From a checkpoint of a small mixture-of-experts model trained on Wikipedia.
Experts: 64 experts in each of 7 layers, 64 SwiGLU neurons an expert, 4 picks a token, a softmax router, a shared expert of 128 neurons.
Training: a variant of Muon for the experts, 273M tokens, 4588 steps.
Below are experts of layer 7 (counted from 0) of a mixture-of-experts language model. Rows are named router (the router's row for the expert), down (a neuron's output weights, with its number) and show model dimensions 192-255. Each number is 200 + 20 x the weight over its row's rms, rounded and kept within 0 to 999.
After each expert's rows: a language model's description of what the expert responds to; "raises" lists some tokens whose logits its average output raises strongly, later layers aside. This comes from a sample of Wikipedia text that the model never trained on.

# expert 58
router,218,170,234,165,177,233,200,221,210,177,208,188,191,213,201,211,212,205,238,186,199,197,209,167,186,207,178,205,208,180,161,202,213,214,218,187,159,202,226,215,173,193,190,198,217,197,215,195,212,195,200,185,202,230,165,201,190,225,177,229,189,213,197,170
down0,209,227,193,234,165,212,202,222,180,156,229,237,186,203,189,179,193,194,197,206,193,206,189,224,240,218,216,201,247,226,188,213,195,187,199,213,202,212,221,197,235,197,212,237,204,183,196,209,205,193,215,195,189,205,185,184,194,231,208,164,218,185,219,191
down1,233,204,206,237,203,198,247,195,196,198,203,177,191,206,175,172,200,198,167,203,195,237,226,172,167,203,243,138,201,203,179,220,176,175,224,156,190,171,211,202,201,202,241,177,203,222,177,194,189,208,215,176,186,207,196,179,202,208,215,216,164,170,234,176
down2,199,189,189,177,194,198,188,209,250,190,200,160,179,207,192,192,199,237,189,194,181,212,183,204,173,188,180,195,210,195,200,163,214,232,219,167,141,236,199,190,170,194,206,192,207,188,234,179,220,192,202,175,222,206,174,186,153,199,178,221,175,216,228,245
down3,185,212,234,193,217,206,198,219,173,208,214,211,237,202,183,213,190,197,196,198,219,223,207,170,191,216,185,192,193,198,203,202,189,203,176,217,229,191,168,198,195,191,195,193,222,225,155,215,182,205,214,202,168,216,225,200,187,220,161,168,202,212,163,221
down4,189,218,169,211,169,204,198,149,202,201,187,189,192,200,199,223,183,193,217,218,215,185,208,218,172,204,181,198,234,175,215,216,193,238,234,213,191,184,193,174,215,187,216,205,177,201,189,219,180,216,192,172,177,155,190,216,161,220,212,229,228,179,219,222
It responds to: Dates and ranges
raises: "195", "2", "190"

# expert 53
router,166,226,262,220,204,208,166,187,233,145,209,198,198,219,208,184,208,213,179,214,197,198,168,176,184,200,234,200,196,188,221,204,239,180,222,204,165,227,177,198,212,184,216,231,208,238,229,210,176,196,200,191,221,194,200,196,241,185,201,215,201,186,195,186
down0,204,173,158,148,205,230,235,173,217,203,250,195,197,210,200,203,188,171,233,197,184,185,181,229,184,229,217,191,210,219,171,214,219,224,205,211,209,179,193,195,181,195,196,184,219,204,190,211,175,185,180,174,205,192,213,159,191,177,205,219,221,192,243,228
down1,179,208,202,140,209,220,194,196,207,174,197,156,166,155,227,166,220,179,199,187,220,208,163,235,197,228,208,197,186,194,183,229,204,200,204,181,191,209,194,191,172,176,195,211,178,187,186,194,209,194,219,178,191,199,201,225,203,176,210,240,214,222,190,185
down2,193,169,243,192,218,210,208,219,193,214,201,196,229,195,211,211,187,187,207,186,246,211,197,203,208,184,194,206,198,220,186,215,218,207,218,220,242,222,227,218,200,247,191,228,253,164,245,206,195,226,209,184,194,197,170,214,195,163,206,220,166,178,200,187
down3,145,169,193,189,179,237,193,215,191,173,208,172,206,175,196,215,222,173,253,213,191,180,202,166,176,192,215,210,182,197,204,188,193,209,211,209,209,186,206,177,198,228,168,177,201,194,198,199,220,181,200,201,193,205,192,176,206,213,193,199,183,181,204,156
down4,227,187,193,195,186,182,172,204,215,239,201,182,251,193,203,191,195,171,191,179,195,233,200,200,234,240,168,184,204,205,200,185,225,231,196,178,167,218,186,208,207,222,196,165,202,201,239,183,234,195,181,172,214,203,251,217,218,186,174,174,169,209,203,201
It responds to: Word-initial pieces and pronouns
raises: "/", "kn", "'", "ty ", "ting ", "ty"

# expert 10
router,189,209,168,204,193,177,223,209,194,234,191,188,216,193,220,202,209,186,191,194,182,218,242,206,232,203,193,225,192,229,193,208,170,251,213,184,243,180,170,209,202,228,181,186,182,173,203,216,242,155,185,210,208,188,216,185,166,206,197,203,201,213,228,237
down0,215,193,205,195,148,220,158,183,190,193,179,207,244,185,180,179,208,160,175,197,188,183,189,198,188,201,190,226,199,179,231,227,181,239,165,180,178,191,192,207,226,210,205,174,218,204,210,198,215,226,225,203,197,211,233,219,178,196,157,189,194,208,216,178
down1,184,190,190,190,227,210,212,188,216,227,223,177,189,196,161,190,169,186,191,187,187,215,202,210,230,237,199,192,196,196,156,217,234,205,213,223,167,250,207,224,218,186,203,201,190,200,189,172,200,187,226,201,170,193,196,222,209,205,176,213,196,250,203,227
down2,233,199,197,197,177,213,257,182,235,210,210,161,224,196,184,207,224,186,188,189,175,172,205,200,234,235,217,196,199,196,187,218,197,167,182,213,199,196,227,186,189,168,175,210,229,199,189,192,217,192,241,213,204,200,211,255,204,181,206,183,202,231,215,158
down3,214,185,198,220,155,194,198,219,176,184,190,220,160,188,198,181,175,194,174,228,245,149,234,189,201,219,224,185,249,228,200,195,208,197,226,192,196,224,206,200,233,213,174,202,210,230,183,200,177,190,231,190,186,220,211,188,198,248,177,230,186,184,185,186
down4,232,215,252,203,222,202,220,221,233,187,189,211,188,189,215,208,215,167,186,205,202,200,225,179,239,180,233,201,210,195,205,198,182,199,224,202,222,185,150,222,201,200,179,229,202,174,217,203,194,190,185,182,195,198,185,202,193,211,190,213,245,227,196,171
It responds to: Name-internal vowel endings
raises: "en", "er", "in"

# expert 59
router,217,184,177,235,180,199,218,205,184,171,201,210,194,160,212,169,188,200,237,190,172,173,235,191,214,195,213,220,194,230,195,174,203,229,196,200,195,209,227,198,196,182,163,205,239,162,241,183,191,201,225,188,181,170,193,199,209,200,206,224,208,197,207,183
down0,208,171,170,201,182,223,208,218,193,164,212,193,217,185,169,201,244,226,188,184,208,196,213,208,173,203,211,206,183,195,230,197,209,173,224,200,160,184,204,186,211,216,234,260,200,164,254,225,201,218,202,203,205,167,206,206,187,209,214,178,208,191,191,216
down1,208,191,215,203,185,172,206,226,189,179,212,189,224,172,212,202,174,217,169,234,206,217,219,216,195,219,187,187,202,220,203,228,207,181,201,193,228,197,195,175,194,183,193,199,184,168,192,187,151,189,201,191,188,214,196,191,199,189,189,184,222,239,182,210
down2,191,180,156,220,198,174,199,198,199,204,192,170,199,176,222,219,215,219,205,207,215,230,221,205,206,200,191,155,212,175,183,207,203,179,183,183,241,212,192,162,212,182,210,181,182,207,192,196,232,189,174,188,154,211,183,207,208,215,184,182,200,217,206,190
down3,196,208,165,177,227,205,179,171,223,201,242,211,179,190,186,242,199,191,221,179,190,200,205,222,201,166,220,204,159,202,211,199,206,207,170,181,191,194,169,183,224,169,200,198,201,193,226,192,188,217,173,167,224,185,204,171,226,231,217,220,180,191,212,231
down4,180,205,180,249,191,174,245,189,208,192,202,163,205,174,186,212,182,165,220,204,200,180,181,161,190,196,224,207,211,253,201,188,203,220,217,220,207,181,231,201,212,220,196,193,217,209,207,210,210,185,241,167,174,174,210,166,232,187,193,185,218,233,197,194
It responds to: Final digits of numbers
raises: "to ", "(", "at", "m", "at ", "en"

# expert 48
router,191,178,226,199,186,216,216,214,228,196,244,203,174,193,169,177,190,175,208,196,198,187,223,223,192,181,185,178,193,213,209,190,180,229,218,143,216,167,185,205,192,214,169,218,224,192,210,209,200,183,215,199,229,178,233,184,211,181,164,177,192,166,185,231
down0,199,192,210,185,180,220,198,202,199,180,198,195,212,219,202,204,182,215,226,207,204,211,233,159,242,225,201,202,207,194,154,267,190,216,195,221,163,204,185,198,203,223,217,193,204,164,205,201,213,189,221,188,159,210,193,187,200,211,242,213,240,211,167,179
down1,210,194,174,205,194,215,211,238,179,207,223,185,211,237,153,219,176,193,210,208,226,208,221,194,191,179,210,150,175,207,195,205,188,240,202,202,195,192,209,227,230,224,214,207,227,208,221,217,200,181,182,195,198,198,200,182,202,223,235,247,208,181,227,190
down2,207,214,214,216,183,159,197,161,198,238,174,185,200,197,176,176,214,151,183,194,194,213,193,217,169,231,200,195,191,224,227,213,270,166,236,208,176,182,199,196,185,218,198,207,210,179,170,183,206,172,164,201,202,197,170,184,198,188,212,199,191,218,161,204
down3,174,212,202,215,199,216,205,193,190,201,202,196,187,212,224,216,178,197,207,193,198,193,218,244,144,200,201,211,180,214,182,185,195,204,203,189,198,216,220,215,229,196,180,233,182,182,182,198,170,209,225,210,195,185,210,182,201,195,179,207,203,186,208,196
down4,204,207,197,202,196,208,203,266,155,222,221,207,225,197,218,190,178,215,179,235,205,199,215,180,185,161,183,174,190,191,211,169,205,224,204,177,218,203,188,184,194,194,171,218,187,166,220,220,176,212,193,201,182,232,218,223,197,189,212,204,176,223,225,209
It responds to: Pieces with v and numbers
raises: "s ", "s", "ei"

# expert 14
router,211,201,223,190,174,208,228,236,200,201,184,212,216,178,196,177,224,206,201,202,213,210,193,230,175,210,205,206,205,177,157,209,207,230,207,199,222,207,218,196,213,177,196,165,217,207,193,231,200,214,203,214,243,222,184,191,186,250,183,238,196,220,198,158
down0,238,212,200,179,171,199,209,222,205,209,191,229,224,197,200,188,171,183,195,184,173,196,165,193,183,180,198,174,183,185,214,249,206,217,170,199,181,177,216,142,190,220,180,178,198,175,185,162,205,182,202,204,236,197,204,204,225,211,223,179,185,203,211,199
down1,164,213,201,197,194,196,223,238,172,204,182,202,199,204,157,208,193,186,189,211,168,224,172,181,198,213,192,207,205,197,208,193,238,195,228,189,204,231,226,210,191,214,166,200,196,179,184,204,195,192,157,200,197,214,215,196,185,188,202,173,188,215,205,196
down2,197,199,211,218,186,190,171,167,180,207,212,208,213,157,203,223,181,183,231,176,190,207,229,218,172,207,194,211,210,190,225,188,193,204,159,176,211,206,229,184,190,197,222,217,233,251,194,188,208,210,187,185,228,198,211,210,214,202,229,192,186,203,244,212
down3,218,180,175,209,195,205,204,202,198,172,208,204,217,185,241,202,200,222,207,231,257,228,211,237,223,227,219,157,189,208,203,196,175,182,212,229,205,198,205,199,205,221,203,215,175,193,178,168,228,217,179,200,238,194,187,165,165,248,141,190,192,204,191,195
down4,173,179,235,182,167,209,196,196,196,205,188,192,234,221,212,197,185,201,194,215,189,169,205,263,203,187,216,188,179,189,207,157,196,221,178,198,184,155,197,187,212,196,218,167,226,241,219,180,240,201,186,192,184,206,181,218,207,200,229,211,179,189,198,204
It responds to: Prepositions
raises: "the ", "a ", "an ", "its ", "their ", "his "

# expert 60
router,169,221,211,180,193,188,207,184,195,185,199,200,166,234,189,193,171,174,157,230,200,193,185,221,209,167,197,179,228,192,164,216,217,236,198,189,227,226,194,181,189,193,191,188,207,187,208,234,235,202,202,194,247,168,185,192,217,182,192,205,230,177,202,216
down0,212,213,199,177,195,199,174,215,212,184,199,165,205,209,221,203,211,204,204,208,190,209,194,181,211,211,166,199,208,212,216,188,206,199,199,215,224,167,179,166,195,182,231,182,187,186,234,245,210,221,230,218,165,190,179,171,196,195,149,204,241,183,180,195
down1,205,202,215,179,202,198,200,199,179,200,176,223,206,210,191,172,216,204,196,196,188,194,222,187,196,185,203,193,208,202,207,210,200,191,200,225,182,224,168,215,204,216,199,204,248,205,242,193,211,186,186,223,197,208,208,200,194,187,198,208,198,194,210,190
down2,210,233,187,171,256,183,178,180,225,217,174,174,162,218,190,201,173,218,220,193,207,231,196,215,211,190,201,213,186,220,201,199,198,207,217,191,220,206,164,165,151,210,187,200,213,191,226,200,191,194,219,185,184,208,195,161,232,171,197,178,227,157,174,197
down3,234,226,225,184,202,192,194,230,245,210,175,212,179,196,214,246,201,169,231,197,181,170,186,198,175,250,196,177,201,209,206,181,176,210,200,188,258,205,202,180,214,210,192,224,177,184,201,156,201,193,184,197,234,206,199,187,197,179,194,219,189,223,235,193
down4,209,134,181,171,187,202,181,164,149,216,200,186,163,218,227,180,222,198,228,201,217,198,186,173,185,191,201,213,209,205,208,234,206,250,213,204,169,222,215,249,197,219,195,206,220,184,208,177,247,201,224,191,223,240,204,198,204,194,201,183,213,203,190,205
It responds to: Digits in tables
raises: ".", "10 ", "18 ", "16 ", "15 ", "17 "

# expert 42
router,180,183,223,209,189,190,227,219,208,180,167,196,201,202,202,211,185,219,209,227,231,195,198,156,189,219,221,205,199,187,178,192,213,236,198,195,216,199,202,192,222,226,212,195,208,162,203,217,164,205,190,241,224,216,195,224,172,165,198,196,210,202,194,209
down0,192,186,160,224,186,174,170,209,185,160,203,201,192,206,230,193,226,195,182,193,211,233,192,183,168,200,213,188,217,188,227,178,217,203,204,210,181,209,213,206,168,194,177,202,236,215,170,222,191,197,226,181,185,205,215,230,181,205,203,200,215,201,179,201
down1,227,200,173,230,205,181,202,224,182,222,212,250,222,164,197,196,200,191,207,211,202,202,193,199,174,217,201,199,190,185,214,198,180,199,234,198,190,155,188,235,209,199,210,217,214,238,237,231,201,224,201,227,201,188,187,202,210,187,195,172,195,216,183,176
down2,215,177,224,217,160,166,201,203,215,182,201,219,197,192,210,202,211,188,193,202,219,217,201,189,196,220,221,204,198,175,189,171,183,231,187,187,189,182,221,214,213,179,238,215,201,219,192,219,184,200,244,223,183,202,207,197,188,155,193,203,208,208,187,177
down3,202,207,234,196,154,199,213,180,205,218,162,209,175,231,247,206,242,230,202,195,202,198,183,195,188,173,210,219,176,190,215,197,217,181,232,204,232,198,210,201,177,190,199,238,222,187,211,175,190,178,200,206,211,206,201,200,237,190,220,200,207,190,169,187
down4,202,184,181,215,226,196,237,159,192,206,224,144,229,222,188,189,200,217,217,218,204,209,188,207,215,178,225,212,221,217,187,175,190,178,210,208,171,208,187,184,164,234,183,190,193,183,215,179,212,193,209,214,222,218,203,161,209,196,166,211,210,181,198,214
It responds to: Prepositions and connectors
raises: "the ", "its ", "this ", "their ", "these ", "those "

# expert 2
router,162,224,170,159,200,184,243,206,214,216,220,176,233,201,215,199,206,215,205,225,168,198,207,186,228,224,233,229,167,195,231,223,208,211,165,213,175,219,180,227,180,188,170,191,222,225,213,175,199,215,190,224,211,218,222,205,215,224,226,181,210,166,190,226
down0,213,199,183,192,167,204,232,205,202,200,239,166,256,219,216,211,232,177,239,207,217,187,208,192,211,200,161,204,184,209,216,213,177,195,193,193,221,192,207,206,198,189,170,223,180,194,217,196,163,173,232,212,237,197,194,200,236,171,201,195,211,191,189,202
down1,175,183,267,162,206,203,184,195,201,177,193,226,211,158,220,165,174,210,186,209,269,202,186,209,169,215,170,193,192,186,204,212,182,200,202,214,222,158,188,185,163,204,224,240,200,223,201,225,220,186,186,218,218,209,212,194,256,209,222,220,179,175,226,224
down2,219,213,195,205,234,230,175,227,195,237,173,212,172,198,217,177,190,213,214,194,238,213,174,204,201,206,180,211,205,208,184,188,205,172,225,196,183,170,234,164,211,187,217,181,224,222,177,246,232,189,187,196,204,234,227,167,164,218,221,177,203,193,209,204
down3,213,209,187,185,164,206,229,184,212,221,185,210,212,209,199,210,191,232,197,211,213,227,205,231,221,144,215,189,178,231,220,192,183,210,211,185,197,222,214,201,206,178,178,201,198,221,232,160,195,220,177,173,212,195,156,199,234,185,241,211,195,224,232,181
down4,204,205,207,237,187,191,168,164,202,177,166,183,165,174,190,202,204,225,209,187,199,224,204,201,207,219,175,200,225,183,235,196,177,202,190,208,208,193,181,191,205,205,163,211,211,179,185,212,233,203,228,208,220,236,235,182,212,216,181,234,159,221,229,170
It responds to: Word-medial pieces, role nouns
raises: "in ", "of ", "on ", "is", "to ", "by "

# expert 22
router,186,216,219,189,195,180,159,197,211,212,180,165,174,222,186,204,199,220,165,204,204,186,207,183,169,215,206,208,205,238,202,191,183,170,179,186,229,234,183,186,202,193,184,203,215,182,204,197,205,209,206,184,223,217,213,217,222,205,193,180,185,201,184,189
down0,224,158,192,219,197,194,195,179,221,163,180,243,191,176,202,194,185,182,185,200,169,206,189,206,203,219,186,206,215,217,195,196,206,226,199,219,212,187,233,178,197,208,202,205,189,201,245,221,188,181,189,200,197,175,215,202,220,229,184,197,207,204,198,162
down1,219,237,204,209,172,218,192,166,173,177,213,181,221,233,184,202,201,180,226,193,196,240,201,211,198,205,181,242,213,198,209,204,187,197,163,201,186,191,169,186,184,208,171,217,202,229,201,172,196,188,201,229,194,205,186,182,229,249,186,201,204,205,208,225
down2,215,210,208,210,192,193,166,185,211,193,213,185,165,191,204,174,181,189,172,215,215,177,231,176,198,209,214,159,189,206,234,193,194,218,202,238,183,202,208,178,203,227,231,247,195,203,196,240,213,168,202,209,185,193,184,191,169,182,203,203,216,187,223,176
down3,244,210,204,220,188,164,189,198,196,222,199,248,202,201,226,201,227,199,172,208,213,219,170,187,219,203,224,222,189,200,210,181,198,234,218,197,224,213,185,153,198,215,233,204,206,210,171,196,216,221,243,192,214,212,228,200,207,184,222,207,214,203,176,170
down4,187,213,184,257,244,209,173,202,201,230,185,204,232,160,201,185,218,189,220,202,228,210,200,171,232,148,200,173,198,216,205,191,216,188,197,181,210,186,220,228,187,186,217,192,182,189,199,193,218,191,167,223,211,222,175,164,223,204,163,187,218,200,187,201
It responds to: Table cells and line breaks
raises: "| ", "and ", "of "

# expert 39
router,211,221,178,225,180,229,209,174,211,219,232,203,211,187,181,222,186,195,237,190,159,179,182,181,218,208,222,206,184,187,190,198,190,211,194,201,200,199,202,202,213,213,219,199,180,215,191,192,179,173,219,213,203,203,175,191,185,201,185,216,212,232,199,208
down0,186,211,192,195,215,213,198,253,198,216,190,199,173,208,199,178,215,195,175,219,220,199,190,184,238,181,211,194,209,215,214,208,213,195,214,224,221,199,147,208,206,205,173,214,242,177,191,175,213,198,240,220,209,207,208,199,201,180,157,200,223,193,216,187
down1,186,171,198,206,192,173,207,196,233,173,186,191,170,194,187,201,177,214,208,181,215,170,243,196,224,207,206,220,202,214,173,179,211,190,222,183,191,194,177,171,214,169,152,201,203,204,229,233,221,168,202,201,203,239,189,162,215,174,185,190,209,189,212,196
down2,239,229,151,219,193,196,184,224,233,197,204,243,190,215,212,220,189,214,221,208,194,185,191,227,210,187,181,223,194,192,204,195,218,200,226,187,233,205,218,237,194,236,186,207,172,227,181,188,182,178,224,196,221,191,220,213,167,205,227,190,205,184,215,168
down3,189,187,188,180,180,207,167,239,193,190,211,195,210,182,198,198,218,206,180,224,187,198,184,226,168,193,171,242,163,175,248,176,240,212,167,185,209,189,201,188,185,169,243,200,189,194,258,185,194,194,238,196,195,172,192,213,167,197,186,214,219,218,184,215
down4,160,233,225,209,164,177,212,199,219,204,209,191,187,187,194,202,218,193,157,216,173,190,170,180,178,170,213,201,177,189,211,209,225,199,202,205,242,231,178,186,171,184,223,236,171,207,221,222,183,226,210,192,216,205,195,203,201,198,176,230,203,184,199,153
It responds to: Clause-joining commas
raises: "the ", "as ", "in ", "a ", "due ", "although "

# expert 4
router,217,186,188,235,203,213,191,206,196,183,206,215,203,223,214,204,214,214,219,200,178,213,220,164,228,229,222,188,168,230,239,230,167,191,220,170,178,186,243,220,215,164,183,211,173,204,166,223,206,204,209,177,186,189,207,202,209,226,197,210,208,198,190,181
down0,176,232,210,191,183,186,169,225,214,212,190,190,185,205,191,179,223,220,184,187,215,217,202,223,204,190,186,209,216,156,198,188,224,190,270,202,173,177,197,222,210,191,193,220,184,187,194,187,159,193,223,205,185,214,196,175,170,204,193,224,177,216,213,177
down1,193,191,207,225,179,204,181,207,246,202,203,194,209,199,171,164,232,177,217,215,198,205,172,185,203,201,194,199,150,164,227,191,209,224,181,209,224,174,204,191,182,199,199,194,181,197,259,195,166,230,227,198,206,238,234,212,194,212,223,226,209,236,227,211
down2,211,175,204,197,205,172,206,172,215,210,187,204,193,186,209,227,191,224,210,206,206,221,220,221,232,216,188,182,169,210,191,167,194,210,176,191,177,222,214,191,200,226,174,221,178,200,209,205,226,173,177,205,214,180,199,197,193,204,185,237,209,169,203,200
down3,180,210,242,181,181,192,208,192,229,192,197,185,224,258,186,188,201,221,155,188,192,190,185,194,190,173,197,211,225,196,196,190,186,171,189,201,149,169,190,194,196,215,173,226,193,205,224,224,189,201,202,220,189,200,197,175,202,182,208,216,182,208,194,170
down4,220,196,215,155,209,234,198,206,190,176,226,198,196,205,200,226,221,164,230,176,179,232,185,206,206,209,198,201,198,204,204,215,180,172,211,186,207,211,239,213,195,210,208,228,222,202,175,175,246,204,222,196,211,192,192,200,206,217,218,224,194,201,169,203
It responds to: Word-final tokens before continuation
raises: "and ", "(", "in ", "with ", "& ", "at "

# expert 28
router,170,204,173,237,190,216,219,185,213,182,202,209,192,186,180,205,207,193,234,230,199,222,241,227,233,218,228,252,207,193,231,203,197,171,231,209,175,171,170,196,178,231,225,207,196,236,203,190,162,185,164,182,189,178,212,214,190,183,186,221,215,192,203,198
down0,219,180,216,192,212,193,212,199,182,162,228,172,199,214,181,194,187,219,175,214,223,222,194,149,194,178,252,212,200,201,200,201,256,192,186,179,191,195,189,193,201,184,217,187,190,191,220,203,208,207,179,235,169,222,216,209,194,200,233,174,233,176,214,202
down1,170,218,234,207,169,199,201,178,227,205,161,188,206,181,227,192,206,192,231,193,211,181,181,229,188,189,195,197,169,216,202,212,190,196,203,223,209,205,208,202,224,167,213,208,195,174,196,204,166,204,206,151,216,151,196,169,155,185,190,201,220,184,194,177
down2,158,186,210,182,225,234,201,222,193,183,188,192,167,177,193,211,198,181,208,184,196,202,243,198,217,196,192,198,228,226,179,215,186,185,186,225,204,217,222,215,213,196,221,221,227,213,174,170,238,192,157,163,182,203,229,182,203,179,185,181,180,211,215,190
down3,183,183,205,200,192,184,226,202,195,194,206,202,227,213,215,180,196,157,200,203,226,217,194,212,200,215,177,217,235,201,218,171,227,199,197,193,197,212,200,199,175,204,148,171,187,182,209,195,203,218,181,285,180,188,179,198,214,214,201,222,200,184,199,209
down4,210,227,130,211,186,228,217,190,237,210,196,214,212,203,177,233,230,198,201,176,224,189,203,209,190,191,205,202,177,202,137,180,207,228,193,216,209,204,220,174,211,186,195,205,173,242,199,125,201,195,185,198,225,166,202,173,212,203,194,177,193,176,219,175
It responds to: Name and suffix pieces
raises: "-", ", ", "en", "'", ": ", "’"

# expert 32
router,218,200,178,215,176,191,190,241,230,187,174,211,261,205,170,203,195,203,209,203,168,184,185,209,177,211,212,199,185,195,190,187,202,179,213,203,202,228,213,192,194,176,192,192,187,180,173,192,211,194,203,238,227,197,208,239,181,174,186,228,185,230,220,201
down0,218,207,212,165,192,222,214,203,172,196,197,220,206,197,181,224,180,188,193,233,188,209,212,226,197,209,197,225,195,201,197,196,222,181,219,208,222,179,199,217,166,226,170,183,229,195,195,206,193,173,179,201,208,214,191,177,182,212,185,208,172,237,209,214
down1,222,191,203,212,227,219,206,220,195,207,174,158,214,188,207,231,219,187,205,199,208,178,180,230,189,194,187,198,221,186,198,178,206,196,166,246,187,211,185,190,188,199,220,196,195,182,201,186,195,205,197,166,205,181,198,188,185,214,188,193,209,202,178,167
down2,204,208,232,190,225,177,198,190,211,182,202,182,208,136,227,190,214,197,196,231,213,196,201,206,196,208,201,214,173,156,222,170,181,213,194,216,184,206,156,219,183,201,187,194,193,207,181,180,184,188,162,198,232,202,195,187,211,213,220,202,183,213,204,190
down3,175,204,227,206,223,212,181,203,187,205,187,222,161,197,189,201,213,199,199,227,196,208,206,182,188,204,222,220,230,212,154,199,211,238,205,210,164,204,218,169,212,223,207,188,199,207,186,218,205,190,168,199,210,219,194,175,201,195,216,193,182,183,188,216
down4,203,198,192,197,180,216,209,188,206,201,209,188,178,230,188,162,182,215,201,186,175,171,196,187,194,211,239,253,189,203,183,192,198,208,216,221,234,212,188,182,176,217,213,223,181,233,215,223,223,189,245,187,177,192,153,195,194,155,188,190,179,186,210,201
It responds to: Coordinators and list links
raises: "the ", "a ", "his ", "an ", "her ", "its "

# expert 8
router,234,197,159,208,193,196,204,228,157,198,226,205,215,215,201,197,182,177,229,221,193,220,199,198,231,206,203,218,195,191,204,199,196,186,152,213,185,211,210,232,222,200,216,194,196,228,174,205,200,205,206,192,189,218,223,187,184,182,231,226,183,177,199,197
down0,204,220,214,232,189,205,200,217,226,253,216,199,202,222,210,196,181,158,158,190,219,195,222,215,202,182,175,192,205,197,205,174,168,223,226,173,190,224,207,193,174,199,185,205,176,172,205,196,192,217,222,204,182,189,198,185,218,190,233,187,167,199,219,221
down1,221,204,187,213,203,201,226,197,185,193,169,206,192,204,203,183,213,213,211,196,216,205,192,191,171,223,210,214,217,156,212,229,185,195,215,207,251,192,180,210,192,169,198,184,182,213,194,234,172,182,198,219,168,195,200,203,155,197,199,189,191,223,175,220
down2,177,190,176,187,176,183,193,173,204,160,169,196,188,214,208,242,190,201,178,198,185,174,214,223,186,185,194,191,188,164,209,185,204,213,174,178,164,196,197,207,226,190,187,168,232,191,184,204,194,212,232,243,216,164,195,198,188,180,196,205,164,188,190,220
down3,186,187,197,203,203,196,191,213,218,208,167,209,203,232,207,154,188,193,182,194,188,191,192,217,177,173,209,221,214,206,191,227,220,182,179,201,207,188,201,198,197,224,216,189,224,149,175,182,170,183,185,216,213,182,212,221,202,223,224,201,199,204,222,201
down4,199,171,212,173,177,211,198,208,214,229,197,196,216,197,193,212,179,245,247,169,203,190,189,219,216,187,228,218,191,191,212,195,180,191,176,209,188,189,193,216,209,237,196,187,177,198,208,179,225,200,202,191,188,215,159,175,211,199,172,223,194,181,190,178
It responds to: Abstract noun endings
raises: "of ", "in ", "from ", "to ", "with ", "and "

# expert 5
router,197,171,217,225,178,195,241,186,197,192,243,205,203,206,181,214,202,199,211,193,175,181,197,176,226,225,223,212,207,191,177,223,210,167,173,219,198,198,182,240,188,189,219,190,186,186,223,194,202,196,201,205,213,192,222,199,220,194,232,188,213,178,197,209
down0,163,210,223,187,162,214,203,207,181,222,166,189,213,167,199,190,203,182,209,201,188,158,166,189,208,186,169,210,215,197,210,204,188,186,183,237,174,172,218,184,185,234,190,233,176,217,178,189,200,180,195,208,224,193,229,173,194,214,192,214,211,177,211,206
down1,216,196,199,187,180,200,195,201,195,167,260,161,197,182,169,182,188,217,189,206,187,197,220,184,218,173,196,175,210,200,223,231,205,235,209,197,184,262,206,200,193,179,190,208,209,212,225,204,226,251,196,249,202,206,212,202,175,187,216,175,222,206,202,220
down2,191,188,212,239,206,183,213,215,236,194,201,169,195,182,190,211,182,203,182,191,235,207,193,195,213,175,171,199,178,181,198,231,172,201,191,212,167,197,206,211,212,185,161,196,194,200,214,176,201,207,221,213,193,180,230,184,203,186,181,220,193,196,194,190
down3,232,218,226,167,214,188,207,215,179,196,201,166,224,180,132,224,210,205,175,202,185,176,205,220,244,191,192,193,193,220,186,198,211,195,173,194,185,200,220,197,198,200,197,213,224,222,187,200,177,193,207,201,187,231,187,175,193,191,197,177,220,168,199,197
down4,225,212,190,234,196,220,200,225,206,160,209,182,189,227,200,180,188,184,200,212,219,209,189,205,201,203,223,233,195,177,189,199,178,188,223,195,238,224,199,188,205,190,184,180,175,168,208,177,211,174,241,204,191,239,214,196,196,197,196,186,232,163,189,169
It responds to: Mid-word common-word pieces
raises: "si", "ic", "er", "z", "es", "i"